{"num_hidden_layers": 8, "hidden_size": 448, "n_experts": 16, "experts_per_token": 3, "d_expert": 224, "d_shared_expert": 0, "hidden_act": "swiglu", "moe_layers": [2, 3, 4, 5, 6, 7], "router_score": "softmax", "normalize_top_k": false, "routed_scale": 1.0, "balance_loss": 0.00177, "balance_bias": true, "router_bias": true, "init_std_router": 0.0365, "lr_router": 0.000416, "vocab_size": 16384, "norm": "rmsnorm", "norm_eps": 1e-05, "tie_word_embeddings": false, "optimizer": "soap_variant", "learning_rate": 0.00264, "beta1": 0.95, "beta2": 0.95, "max_grad_norm": 0.5, "batch_tokens": [32768, 65536], "max_seq_len": 1024, "train_tokens": 319300000, "max_steps": 6617, "dataset": "wikipedia_en"}
Below are experts of layer 4 (counted from 0) of a mixture-of-experts language model. Rows are named router (the router's row for the expert), gate (a neuron's input weights, with its number), up (a neuron's input weights, with its number) and show model dimensions 0-111. Each number is 500 + 40 x the weight over its row's rms, rounded and kept within 0 to 999. Numbers have three digits each.
Before each expert's rows: "mostly gets" lists some tokens that are sent to it at least half of the time; "comes after" lists some tokens at least twice as common just before its tokens as in all text. This comes from a sample of Wikipedia text that the model never trained on. Tokens count by the router's weight.

# expert 13
mostly gets: " a", "The", " an", " one", " their", " new"
comes after: " a", " the", " an", " as", " is", " with"
router:502506482478511511545503524383507417431470494541509481498507463479488475478538398471536539552480509439473520500488530534468488456473524547530515555487527494526510471525484462511463462503540433496435462463495572475493511528445496532496502560425448513431495531537465495500510584420515484495436542465475423503567480412502537545467489435516
gate0:526539514539449524568465460488511516436465496518469488505416489496539483450509540526481506489498467502496516544527426464466455524524469461559520506443540501496457515529471541407465434494497553402438517446476418500536463562383473516468532495469412464520481529402501561522485513529526541562565440517490556495511492499467565520470594498506
up0:514528494444554441434544463500539487621513499475558527474522512510460444443496550476503461492515536484551487475490557481534525558493460551467510539515519484492538450411508484553458493490517402545580517511483538496468517474572503503518536456549526537508501487601482470471450458478491479415451541491535461476478524496521461495537386516503
gate1:448594469548480483578525499550460506473535483442435371398520460502483485597463532465574500432545438463539549551527518471408510436473490539512572488484428414516472483470445500446566555542496520427446539506456486551502472514468511519497555545554463510487515585483476438458509487485525474522466550519486496506507453537466476546463440500501
up1:437616499475551578589450520477457533483458474495498457463568494486452510471484514514482490569486443468550572592549460497500527471507529517510505484551461460457511451438440447473504502534509542520489520486436518512460444522432519518483568538512462493558501574488458525517569480433520579504539475437558548548436468467454499498533483464552
gate2:524494488524495522497493373578539489505533507449421504503447448498496477459487561499492506475467558551510460508517510500510568505562475463480542515528500483482470470524508534483498471469508503528521522458541451515557469493466484536501502529473522434506525478554511479518571509567500490526510569458482464541549534490490515540494479573516
up2:567461537510555445469518600455505565516501513486575502522434508479501492438485496513511501503514446506452557528467493457484512457435531513475516481452577413457586517549500514538501570515457469470477527568474484523462521524497507436573580507580470587527511562487403556519461513523537536496464470489508525471434516539461471486485526537497

# expert 8
mostly gets: " south", " York", " north", " across", " China", " Eastern"
comes after: " in", " of", " ", " 0", " from", " at"
router:526481498489544459526523515561506584515528536531440468533511474578443441461464518490508463494554560491506512470572507521524456463539518477500529506467452520542447482464525439555499469522504530550568556479503472544512535516503476428519491458470506488472461495473487493449483429500529484450439428500525551468585543506494457542550442527522
gate0:528468440552543469481512462485490508501520486519502453441517510486419449519430566487515491491443506514488479499487511451587501474510598541479533481493483505499522560444506470500514486546470558497444526591523516534500526470511454492493516514475396435477546486530587505408436440650476530497490543444485505463618501530485497522514491550516
up0:409496486501514514556458403516493512522460443465516565486438496477546428528491528495436524512533507478549525534544504527502573507494538524504537533529615508528481520493512490531463495479518504489469535503499482523479494478503469571428588521573496551441517494537447425415453472583501376434548462513450506506415455527532514475502550537463
gate1:500509592501566519565489470512580484488537424494470463496583537516509476466523406503533463510517514489526528450556509464572490523497562514516423455506473529523498499479500530437514505557509461443538512563439504503504517518515517565543511565548582565509522472516464540477502468507508496541527492468477497497513482469557464582465533435492
up1:470502478499476477509448484498524471505506502474516528531470476466539533507525536539532516495500513592513522583465471480414581441520502448533535477551566515464440501538514487556507496431467518575476466460484470447457562495461499477518465448488424514412491539499494492562443565501497535454483480484533483502494494516489521447538479538503
gate2:481477438497461484541525513506578486544470569489491520479492478534493493452458480498455520433476539499508454481520507440437466496531529579509473560477504519505496502507545499506573498510539487449533430519492481471526451524577559548495542467479475455551520446487489438548481559494480486477534528384491491504513441564508455446406475514443
up2:510545559430465469465562454496467572528445490492473475582555515451532473576586490489466460493555456516484515492515499533522493493444503464465529512556475456452531443507527562540545519500475522531462622451512486536474510512434506518538531557533507484487504517479514499526481447527491542545469460570555487531494499398444571540590561450474

# expert 2
mostly gets: "′", "°", " %", " 0", " (6", ".8"
comes after: " |", "|", " ", "-", " 0", " 1"
router:547449553563423468538534471557472474479495435577536517525465512457465483476467518449542459562530480533549487451536494529552517498438512502503497496437441460457527515459493510436476564535539499557444476440492565515490475502461524527573519448517557486472497563465547480502463481472519460529489508479526457492482490561575496530482526521430
gate0:505460448428505526542504507595526529553499555519474508491519522537552469464594484500562486548521485502510562463511431430601474491428516550522520433488495452530513534449450519479446549497490537429493459532489523481508478525472512488439500482502452440447562492489556523485468465521478484492506470484467467473536516510484485523505511464528
up0:455586593435526438463500564454533495523467453489494563406466518457485536497519542499513577434507495517512456457485453503478437445480465535439477487515550521564450515493498506487506467497474564526559491541540554444492481387480477475417434486458458522507488485517542443499517436506502479537511513503540450442514458558435469560446576454538
gate1:451508488548486489557469462511507513448531518481505474512526421547496562460497463585487524535476487483507533487510464517535448468476530426450442548568454502455618482499517493496549516471481487477441407491520593465573532469561517480496535521413480462484481541519543533512475489477474515492493545509491492491540465432525548483448557482486
up1:432540493480525522578516508561560506481514562458545439534481514583507568515508501482527497463575449462494509526497499466549453453502515475468508613538455458480571493452561476510568490445523478499498438486511578456550539471558458482423495470446480522398467516482470457474513490494497446535517429524478460523541468498502558515457504449473
gate2:622517517521508476589475477499571489460503529544442530542494506505571498510484463478512528477447563524502523485548473536538469568512505467432431502456481518471571535480522555472475494532474440477539426542455501541515467523512531456501445496495522468615498495506535507485488502489513532483518566581487576516575538481536476513473567472469
up2:470514503459519476475548525425502520517455516499429469554565481456466497566506501500394481481526534517502465452447508496437443468512505518542501491525512487538427511499482492439468490511481569545497583398504525553528535595489503496484518501503493554432420501479436441530462466545432518518495458497491525508439475543505419518446529514490

# expert 1
mostly gets: "′", "4)", "°N", "3)", "8)", "6)"
comes after: " |", ")", " /", "9", " United", " =="
router:458541528519500536491484497557484540575474509542574545528497484492524488571467461522459425476500488487543534525539491491570530473522482453452491571468498448536496463449458537502579465530471463569517523513442532508478468448555475500498502483490478536482509448514463586499453472485475521493501494477514458472511455553603487478508491486511
gate0:501583482512526438442490474531424528531497423416587488545493515481515613508500488575474528532505545554510499504557504413489577441503511469539517529517523532472531561549498533497560503514498562477476423584585451509505538442474550521589492512446509501593517558505458505483495432548570519471513523522553476504459463539461508464552529576507
up0:495551588503524491502487535447501539545496458482501469552516481452474581460475506494493597581595558579529507601508513489405531503539552574514463553427481511468447518570516469508523499553493498443494498454539467461455492493497498486465505456558493519524509445484497518474501477477486504394468456518534517511529478579476547529510519521546
gate1:466513562522538473515491498490491561484502495522511543523468574459438488546472454551502480479590474548476464551557496482483470550523579490545530563489497485436514477537555516537527446517564539555599474479505523584498446486559495400468485497491463583514518521495477406471507498559473511540491475545519491480527540509514466572499461463553
up1:545541462488467570509476528538545453496491505472487502480541428529546537462535575461525488525427536446521546478481544513509554415447400503534497455532589545545527486508483466500464495532453455437468539500475454418487521537478471545577531516457551435562495438550508543523496483491496499497500509438496482494474484546462548481469531503430
gate2:519430502446527465551602496391440507526497516500499467502510493522484448446476513593502474463466569499490486460499532477512505474484557458469487412528574508474468427462450450532504434488518557531536451518510530478559540497478470562421545459497562487487505471536510537561541540464539502500518546438462537505515475543555521422515487529471
up2:489460426537508493514477462572511501555491565515516485427455454466530484452497552448544510473534513528511494427494530462452525518466527498518468526458531458481561541481494558474535486485463483519518491457557420502520491484472481477478551502541502530513493497470531514464479454558503523486488488516488511446495474483492510591474542530523

# expert 7
mostly gets: " World", " National", " Army", " University", " until", " Association"
comes after: " the", " The", "The", " at", " National", "'s"
router:486545550513461491484487473534526490484458494537536483439514493509451502456565460509407517481460570421447519547463491417517470577507477470432502564582590507562503561542502495494534575482514458528484462505511529550507471475488528489402495567509550494493473523530433482497604482458502492480486521444457597483517443518499417509532526497569
gate0:472453452503519413584471474490444510468438577459473538566505478523454519485493490556528542548462566433503503524533480431490471563418524489472545488501499478501482431451565491466533527494498565535517489491508471503521506448535501489551464459488500477496487541534438512515522584482554556446366513422485555513455543480543421551475453569456
up0:575494477477574483564484439491547458503551477576480502443490451469521585536491523515482515517487445504494473478489508497493499531509515498465548442500491559489490468515430509525495606465392570486455462436495512466469499420497466465481507536545495472583506578513475480496538518472499583422478557450554576425577484577538480517531499552572
gate1:483484503544467525442534591517486461534535518501518517523493560497510530520516504529465472508439507446537474524505503553453514485478488385494474476498565461485439483473462533451465617482535603582428459496509453445534544479536504467483536458430558451483537513551481514503489429492567522481533483442526483523490499541566503517462444525544
up1:456518502543450492519551491478456475453454513504486522482539518520532491502577452504434503448453461524449501579552432505488546530468520495477448504455443493511438464472599465491519472568518462492470495545519471512431504444536433522467526462491477558487529509541496550509491496512563504486521537455534520490503448468489511471435498516514
gate2:382488503476558485457455504492474486535484441504495459533514473521488526478467543480473592472486555542487507437536458509527467549466555460462495492504532504543536529436561445481518458485536548503496516489520535519524450456489498547546434493406527521555412522486516451541451511521498538482505467480482575554526455481543558498450519548545
up2:519546482534502529507499474508524524594571478495503471407587549518469511481553536515495525549484536426455522560464573488487532526463520529499520476459459522399522501520544475514534486481580490478493483482475530473463525408498478465526498515467461430513470535556506512504506527472526510496493541539466579486549552486576549514500497506392

# expert 12
mostly gets: "\n", " \"", " ==", "==", " but", "==="
comes after: "\n", ".", " =", ")", "s.", " =="
router:466516529487553542487550521449473417458537504416511492518472560502510462540477569576466537503521554542579458456516517517521556517571494518481548517493462477538487482518573463505485530536572528505428476536490494501503442483515507481516452489507466498484588440545444488503543504428555467486514418530421541547529517457489509459491562455453
gate0:521474500516524479446519490475552532474456432536487396456543458529494511439461467480527524466552505525533524531523462449469480499595467528536484571493458437565460480489482510554479427557454488418558479490461469497523492524465475522562565557531463529492521486522514481519505543477517478558563540482566527549494510480494436544478524554543
up0:489524513546404514497477517466515483491522478510537518542492511494469418523582555593381477511531486487516504473537420394506489486498515545453525469509485553511580457481516502577476522504536442545484521461504433420547480504466467485523503526474520491481530499453515574498538503558468535469491524462488514540557549488525455495517520531553
gate1:539548463526501469539445496490577535523482504470517510487487585504547503468487569476474487444478508522519597526490491521484522467511454554505473487522483485497494489467532500474505470511529505496491504523527502464478621562442512438496535479456495490552536508526524438489584540530556602557565506543556566423486509475552575538524552465547
up1:493506465542548487440526476496481508510437486482429520504533458434509515538447437552563494532497485480421533540521501503509467540479487405461472511517549496488567539493510512514488611478463419444554520497507454464495521509503500507497500505540526540454531426431429490528473484452467426480410535467525442500431516518486486487450573454508
gate2:502469475553441481477510496499584494489516447515484543512519506484534442411535575501549505457564534516471487482479492450450520496495523444512499493509502476569580523534459432463550472515454535489567498479497451506479494454455512524463516458541551444540523437498436520541440432516493478515478518502587470544483465446436464517465534462510
up2:538525512392494534531536553474434459407466527498513513512502509568486495442439516507451593493386475561533472562511494441488469537501491635434451444448535602487501477429437505413452527514491490516462510515458527534504454540515490476538456504507433412489569492451486566516521453487485476491424471466563472473542567475517481483537476521470

# expert 0
mostly gets: "|", " Genus:", "-", " •", " Species:", " Family:"
comes after: "\n", " ", "a", "us", ")", "\""
router:507430473481498518479525501514481494509530538432501499553455513490584563545607441474508473475490480525539460470499542442458505532458453491507519537500541572511542526491531508492525450524534545505516490489555491428470493555532430473539539473492471497539567529508477500563517495480478532506474546502419502504530478595545424511454477489548
gate0:507504492443466524438514502513423484423605580587560529481465480488428495507589524522509442469478427484439519448556515472419514525550541485477449492529459485412528485552505519487517459509471549534550433521617490576453495500578509468485563464495452568502566485534476402484470511453497465467474586433467519531520461498496469543514460480540
up0:566472510437428534458520545518459482415565539559572564480475541427433518463529513502553490464457393509476530479482560523473509477540526416509479500556481440474539512507532494510496477442504548463524467585566490468428519521525534443536561480484514519543488489494504454514459509499506455497512576444404521510448470501487494526534468448493
gate1:461510491509550529537540617561509538536485533526489490557419504381565494471560487496456484566549522485478582512530512491474528513482478538515462466446489521469464426547538530510514543481477495611433453576542509502520455422514530577565524417523518518496535474528513510448544488450452461476511502426485470525530524528482497447481480397511
up1:419579463459444394498477442558493494432545525458446490504499454579473510485586452515525520468504529484428474471478564455458471436520465551486506517514537454445510541531433486552546485540481554454517515430510434470509533512537384482450512561429462519573536516487552478505472519493541524500436511536493529493519470463476453516510504581421
gate2:460485492475485515468457483538473474426510573490522546514530494497465498525535474507519470410515495529575553511431546552542458513529539577440543521467587560440482536474483484537475475490479541495545443542472440528444505491564487470473515541521446491480439508465552484532449589432478516487520497513516524491502506427573492484479576527528
up2:550490513510432567446474504514474444488516500425478477521438455543398533518491522433460524484484527480421433523496466532402461560499517543533543467484445527568522472427520548509545460492485472485471474512524495514499450486585492469544560532566516514481496506448520437483476580434429488572444488431480535594509576584517486487441516485555